Weights of a small mixture-of-experts language model, trained from scratch on English Wikipedia: 13 layers.
Below are experts of layer 4 (counted from 0) of a mixture-of-experts language model. Rows are named router (the router's row for the expert), gate (a neuron's input weights, with its number), up (a neuron's input weights, with its number) and show model dimensions 0-95. Each number is 128 + 24 x the weight over its row's rms, rounded and kept within 0 to 255. Numbers have three digits each.
After each expert's rows: a language model's description of what the expert responds to. This comes from a sample of Wikipedia text that the model never trained on.

# expert 53
router:079089110148118154124103157133105170122137124118147165137139113146116161126118126119112140097117104107147146170162141118138125160097136134104138115124152125113142115120059152118108151184120083134166100093141134113133132147170154140163107117106089111178137161140134157105174117154123130151
gate0:102146114160151130117074156116122143110133107104162100115105154123112149134178101113145128123135103104151127152066118177099147126139131132113121128113171140117111093110103135131093064097164123104128126105088119138124140134147120134147101144082161066132144146139120142141146107140103160099
up0:136141156136143156140106117117111132103119110119126131148116140118131113097110099092164134161138126132046148108138122134109081125067113145118125114166146119135109149104109137163113090107173182118123105104097162141098119130129092145106111168112137105166149151144129137102145127176087118122
gate1:102148138196131146133100116154129092156125118157099158148129120096140104081128086125146114165134144115162142117113123142149117130113085094146136098143110099143107113159141148140116150128105164129107127120134153074107147164141173134117118151104122118099089114146153112128135117070096079116
up1:147156120139097095157110121102136100084118130182109134125135164099128135128162133104144122131095094144181110164115118094142098132133200141109125129156170157114161142120124153165143158089123127131104120123126109148118087158105135144127111138147109112111127101100156093142131123068114150122
Description: Indefinite articles

# expert 47
router:133135106182097125141098120095114123077117126141109136140136109139158140123135107106129171111147100114130104121132081145152101105108163144123199141160152103108178109140143099134139131199121095134099129123150111172131126171146137097117095132081135159136105117142127105121143114123124102125
gate4:108128168133177142150125111126087146091166117153109130120104125094132121083133102098083176108088166105180135141163104107149101115120151162108142093167164159162134114099131133116146141119122099101131140123118102112157109126094137121093145140115103124159149108139133074137133118117123145123
up4:105120189135171158133129084158120122123173124107107139127113159128134119095123122095092157145091160127169133146164095090127092094099131175119127106147131136172152114089144120119151119163131111114128121104148083126132117104092143097122138105121127149162142122129124096104135116068139129140
gate5:113121177149143150095074163122162135179062090116140112158107137131170131152162122088135118142128087140149172116146132122133130134145131132155161138115093134110135090146110175115182147102100120127169114090138130120134117133131115135104136162093116153112150115120117158157132134130135126151
up5:163123140141132156087092144130132112130145085138120149100107122167147128098097179088171088119127119114167136091094114138117118121123110104131135123157123124094137085123151119140166102175124150127129109127146163162089180109103132143123122139126114167122151106169152124173146120144097115099
Description: Adjective-type suffixes

# expert 62
router:139156070137126103127097108101111143088124139123196146127140131072125131144132121129113153143161131133164114175132087097121109122119140164127165149183114143157152131129154115111133137147074101125155100146134156130109121132135152111116088108133132112120119123135159131161168088146158167123
gate0:131100114125090137185098069146122139111129103132100143142122116064096137126096087094119121154141116122102137125167128117132128125134145101154125058131146108140142117139106137138159135121091105150157128153084139114099094098142130190112141112133137151142131140097136141136106159117114122082
up0:134145156127085108155111115137101124140135093130140190107130145096132112150099133073105141156144098101145135086154075141124118105125125160174103125164134118149152123112131123129149102095104127117134101146148125145110101096141152174094150079120160115150096126132095124139135142110095115079
gate1:128113187133124156134078107119116148094109153124116143125102133121160114137107067137102150148130138119117137141133132090129099136104109147133134114123104144133112147115158148145208117154092096150174130123135087106136128118135129157110135085188139140176144120164147102161120098114117128113
up1:108134143166110116129121132104116137102136107103143117143114130138161138112127109127102185122151109131096153136119154148132080127118122125156183125140083132163081144095151151131183150130122073145156104115119139156178144104170119121157135086094151172141124143168141119146127145131165123115
Description: Closing punctuation

# expert 26
router:118100098115105085141124166116134168123092156152145137147160145115117131177125142102114121156166149132152131147132116095156114193132167147133177124156127099131126164134088111118127125157087068157123113122133115146116122157161117114105105133111106107156124100088173131120119101126159131121
gate4:164108126136080120130103149122156124137124115090151122108110143082174093139110111106095138148121138160090099097174108116139135118128107128116164133132153129162141115061129119120114141178107154116141151138170150169084126129123128145132131120128082130101068134151136153150166153125114113127
up4:146152125099107189133139123099139124102138133132107136105105138104154143092130149102173117147082109108123084125164115161143129149126133160169084103093136136127119126072141143136124151095134105126104152115126126158149137097120079147090129142113141124146123121090106179116103113132182133166
gate5:115122132141124133113152137139159164127147082176140163126104104099141128131137105091158135139099097142167084125149121109153141095106142095127098167124131121104163132158108149085130168150124125140145128082110112132143128148162183120129092147109110111177104140148137105136149083105130176120
up5:125144150119140109088120083100103136127132127114151108138091139110142152142132151129088116113141126122109168112172115168160167103097128108152137060129152167117114172130119155146148118107120128177132136105160114135110147144114109162115147119113070128138110143169092108106130133078091121139
Description: The and table pipes

# expert 51
router:099122097127092100168103156141149160094129132112148143164143159108115146192131136103130122145131145129155120121145103093130120161160173117113178134131114104152117157156067113091114127161096120177150117116135118135139120157133118095137102150084141106144118101099143161133127105110154140110
gate4:117134136093136098126079126111127125109099140114175125096145135154142155128113138079127122088119098139146140109036093115160129143123129084137116135139142113109155113129120186174184106093125123116094124123132131141108147104094107134158133122105122131133123130138168139154109113149165109144
up4:080102156096139123091118099133142155124127173131118114122106099125135185130140126123100106148108128119142177131119131114137136122094103152098142106132172133138152129128141155132154141123126146177168157134116189156137100124159098121128141129129187119123114162184103137135111102077126161132
gate5:093108109131097130156139165122140129128134113117130186133142091127162128125099147122101128109159142168120116144139117112180143125131114117126133167112153125089145114170163176177123160149095154115108151115132122143155130132137127090167091126106110144094129178146167123075096136106138152143
up5:171126130092113113092106127100109113129149130087124146082130075113145125102132106153176136077139128105117130109090130130122139108117147152108117111126082100127086113102101120115199125116089126122110139139139123094155096146147132172115134173127138159137093113156103141147111159154116118117
Description: Closing quotes, zero cells

# expert 7
router:128084075142105130170098159162127130088096115128159121127144145109173189155121130105143114163148122140106113133128123120142139131126127097132121106158123152160112154130095114125176128154145131116112134108119155125115152140116158121117108106121091131101079127184166071119159128148125167119
gate0:137130113103096184172079146146100110123107138148150157097156178149133178102122170128105116132139091148137150113118124150120117141089137117104126149135139148189112109139159165140144128112165124135123146155133161121126150089175112132119107119157085117124079134116136105132100140137132120093
up0:136108105119127107118089115124115114099090123099120135138135126160114142151110117104160127137160079119135136139105117076152097153102120138083137094146142129113121136160101082107144087133126136094136111112066094137152126128182072114115120120143128133155132091167113119123138083140141090087
gate1:140159104152135126152165110160157112072129075104120123124132122166148158129114103079135108153140135096121116128125103141150198115117125157123141107132118121144122143139105142133130103116123103131135104097115160147100106105146145097141138107120120147144099137182145086151145184147120166180
up1:112130171126132162103097122085081173168152165145143141104111120107115102126127146182129142116135130161164126154147130125106089108108139118165140162143090141092118105144164115124109173128124126107134137132141080092171145126101135143129115142127130130138139130085121174120102093119157093093
Description: Verbs, participles, adverbial particles

# expert 27
router:095124110148107168139085117096115170094155085122131153168131138162111135138110146122104155116132116149140105124124050126143121103076126127141164169155086120106170154159134104138139133159140088118119133130147138113118140157138177086118130124139145141143131111122123087111134153122096149102
gate0:155136137122114094130102092140128137082129114135090137184116158109140146157147144131136114113113122196153117168092157100107142128122135126138143135146098173101138144135087137177141124121113145079131142092152120092132141070110170090116156119128119129115091103097134142145119130154144118105
up0:159147128134165137122119136133137141123144137173139186108130147161096113135138149133142145165153137085133144122147184149153125146113152155095083151134140129138123138100157117130093128125130153151117117147170086113102121128155095149095115090138109151136142142173099092098134149152120194159
gate1:117156104105108145147079134074119147102109113152115103137169157128089131141146126114126120128139121141105104147124090131090103129127088106170175144140127094119152128168125126112132116110099168120142099129150110166201127093122171131103165139136124127153134092132117175117106113140158148123
up1:137147100108141172129093141092117125096113086100126115162150148139095129130135143115111105124173126151130131144126122118080076148099063125163135151134126092137139127177146098119136111121100167152118105152111154146196139103132128127126126159114131148150130112126112142101089127142175101108
Description: Mid-word foreign syllables

# expert 41
router:135112130159080164146090142119145166095128114173110179114135135136142150143131121157144132083138104109142123129167071138168110116107169113153133167141130144161095121114131104133109150179145106110128149135133125122137130173158147126133117143150087144122122134114122102089131144109101195114
gate0:117080142120097114129078154108104157149127143092110128105133099133170150177147108155127115140176122142132199097142167143125123137132119086154145158146108115123112104122094148153126145139137111170144108103100125112144130165137138138121164158173087165152125082124124122115127105120117150134
up0:109078149103098116143120129144133127167115119086112177164142121102160165145133118141146117149163165119153143094163145116185114132162148100131133197128162132098138132114105149167127159126131132152131150141133136151098140133127130152123157159158081170112125099149116109127127104128127166154
gate1:104131157067123111147143173154147138087140178137165137134133180150133131173118138134146112143111156111130157144152118141145158139120081150122114153092117159162111135122099143098114113149157136114135138138124132090113096107089140156142110107144135153164135149116102086113138177171125161136
up1:134146133084146116112110148130097169118162121162146151117120169089134132132078156113166103100129120069084117152122086098139128143130129159105131168114148145118107089131110142149117120107126162142147130127126118143136101135094148153159144124130151110145106062146132118142104141173124184117
Description: Mid-word consonants

# expert 35
router:133083123134133106150121143133146183109106138146142133150126124104140134134150123107123127152134114140142127126131089117169112165106184116169155096150118092144161155146089118102104155141087123120161101111166120154121146144138106092098137128066115107158094124108163133115157102129160142075
gate0:122129137100108095140126147111141112105110152180094119151116103127163162121100163105189112122127139113116138110103089134146095138149073098103136137128144146123106143116146145179123126124166103090084116098130119161156134083119157143110126164105127149168138153112162139144136121158130172120
up0:126112114135134137117104092081113082105148162131134132156128147104131118129062138153147142143146080082151131152094112134113148141132112124091092148140158118126111115136122133131147112098107163147135131124131126115140130116097127154125147137106132137124126137112211104189083150184157136114
gate1:163128099085116131120164110163151131123139122132153150160132088093174112093125148109119113130145103168090090171167132145150141139108146120096149116138136130133155116176090172082127150127104113118133159109151127121135099130181178121104127131146104102117144131148088090115139140120138139102
up1:146128186136128138121151099158126160144098139117135141155126108145138135095150095120107104141122103187105111152101107143130121111133112133090155110140102133134137116118146129107103130100082112104124132102147100126123094103157156116101146132103188124140142099148055101158163161142097171121
Description: Narrative verbs, ordinals

# expert 18
router:070119090144105137174126127147131102118128109111168154148182149127119165153088163100130148108147134153124117144164142122112155150108147137118141106127142130134141138165095113118192173175155112128110147110126120128109146160130144111129134129109160133126111111148157122164115115112112192086
gate0:143114152137108140150143104125092099122100117088139152129143108131074136147084126083150110137138123134154124118138118173104127146145130158080133100125140140137106187164124120111128158167119153122087150106147143116149145106146144130104123180153144148125088148138176124152160101166087146107
up0:115073112128141100138082131151161154160103141107090091098103119130186160097119109146160109138106169170118102186145129139113131144129075131127133121123163108121129097160096128143128123126127109128109141131169146126109112150118129094154112115103118125111159101120155177132099127106100128099
gate1:149168167130140082132182169132151139090102135077169119129170108136139118115115111092164099142126107142131101114135134140134135093146129182111144120128139089124081103138197136117114118136109125096125153140120154087101131109106110121092110131144128145154116134107140132107171142158133105128
up1:146108114158141120138175107167096143112163144075201137152152141141127136124087155134096102134103129143128099074122116133112121105136130121109136099123149113152085106126179114097161132166133121128130123135130152123131133111101110136075119099117148101134147147160141097113134099158105129077
Description: Topic and source prepositions

# expert 60
router:156105120179095135129136142144139111127140098093118140153193187063118154153113119111122123128173127105185153144113079129153116120139121120120156108142129139172108163108098149123134163134097157115122126139148153133110171125117133107145097120093101114117106127123169124136132100116153133135
gate0:123124117082108114157148171114135116134145050096113130155148146133151146141163151143102137106106154126141158131121085131132149093137125143128097131154094103130153158118098161099105169117113142116124166137165112141099154135098120151091157119108121148157118109119124109180070128135152150120
up0:105105139138161174127071109142095152139116187139151153122095076132107093096088139109167146157124127122111111112140167095147104147113128137186117136136143118102125098140104116140113089128111124160163139124101147109141100137175125123137113110144164133135127134093139120098155128107083122111
gate1:113098138125102155114104128138130142135140130118108130108141130148101143134102138132129129112088092127145146111114135167095167099146130111143144163145190140132149125090138125115137161115118108048106112102092134149118159136144160152106102139160105097123132195098098132120138144102086104176
up1:097124126134091170142134175137105130135115163110155091154092135179090154144158104137139136118161129131120122124175148101088104146114131141127080148132095131135101108138115130140097138140125128187098122126162134149146124164097085169113123144087130149144159084126100118151117139103116127159
Description: Main verbs after subjects

# expert 43
router:098104091145120108135110176120100156124092123133140121158162123097090134169149146114117120144142142147184135115145133091166105175125150116102179105154112104141127157139089132099099116155095079150148105104135133150132114147148126094134119122117112118165122096111171134120107078107130137111
gate0:148115110144113170130105114142177141123129109159138131135120122116102147129104105120133136108164163136162142102125104107144110124110168115148146127152130145143114092152142128138116148117105135118176141145166101083158164169163108151109158159155092154122098092092149098089099066110110143105
up0:142129192131117154129061164129152103141119131154152112174137102168122138127105180125129160137130087161105109128160104126115122109110114108122124175127139140144138117154125133116153123106128087134097155151111130136113130158159173117113151155141121079109104160142102119194130142135148130131
gate1:117145111108106079161136158130122165085106110163144130134151155114115153143137127111107174118136099124191134114168083093156139104126177113127142161155088119129167123144127139090147155153069132152169117112145136131159123132140127095134099127121119144156128121137149133138148149100137131173
up1:117128151132123152141138116139113181132142148106164143119148148142135127125087106128132109111148131126101090128161128112131144124145129093089114123139098135076104119161097135113154139113145176098155154167110121104136136079086109141138096093091097129127104087102189117139099105132116132070
Description: Articles before nouns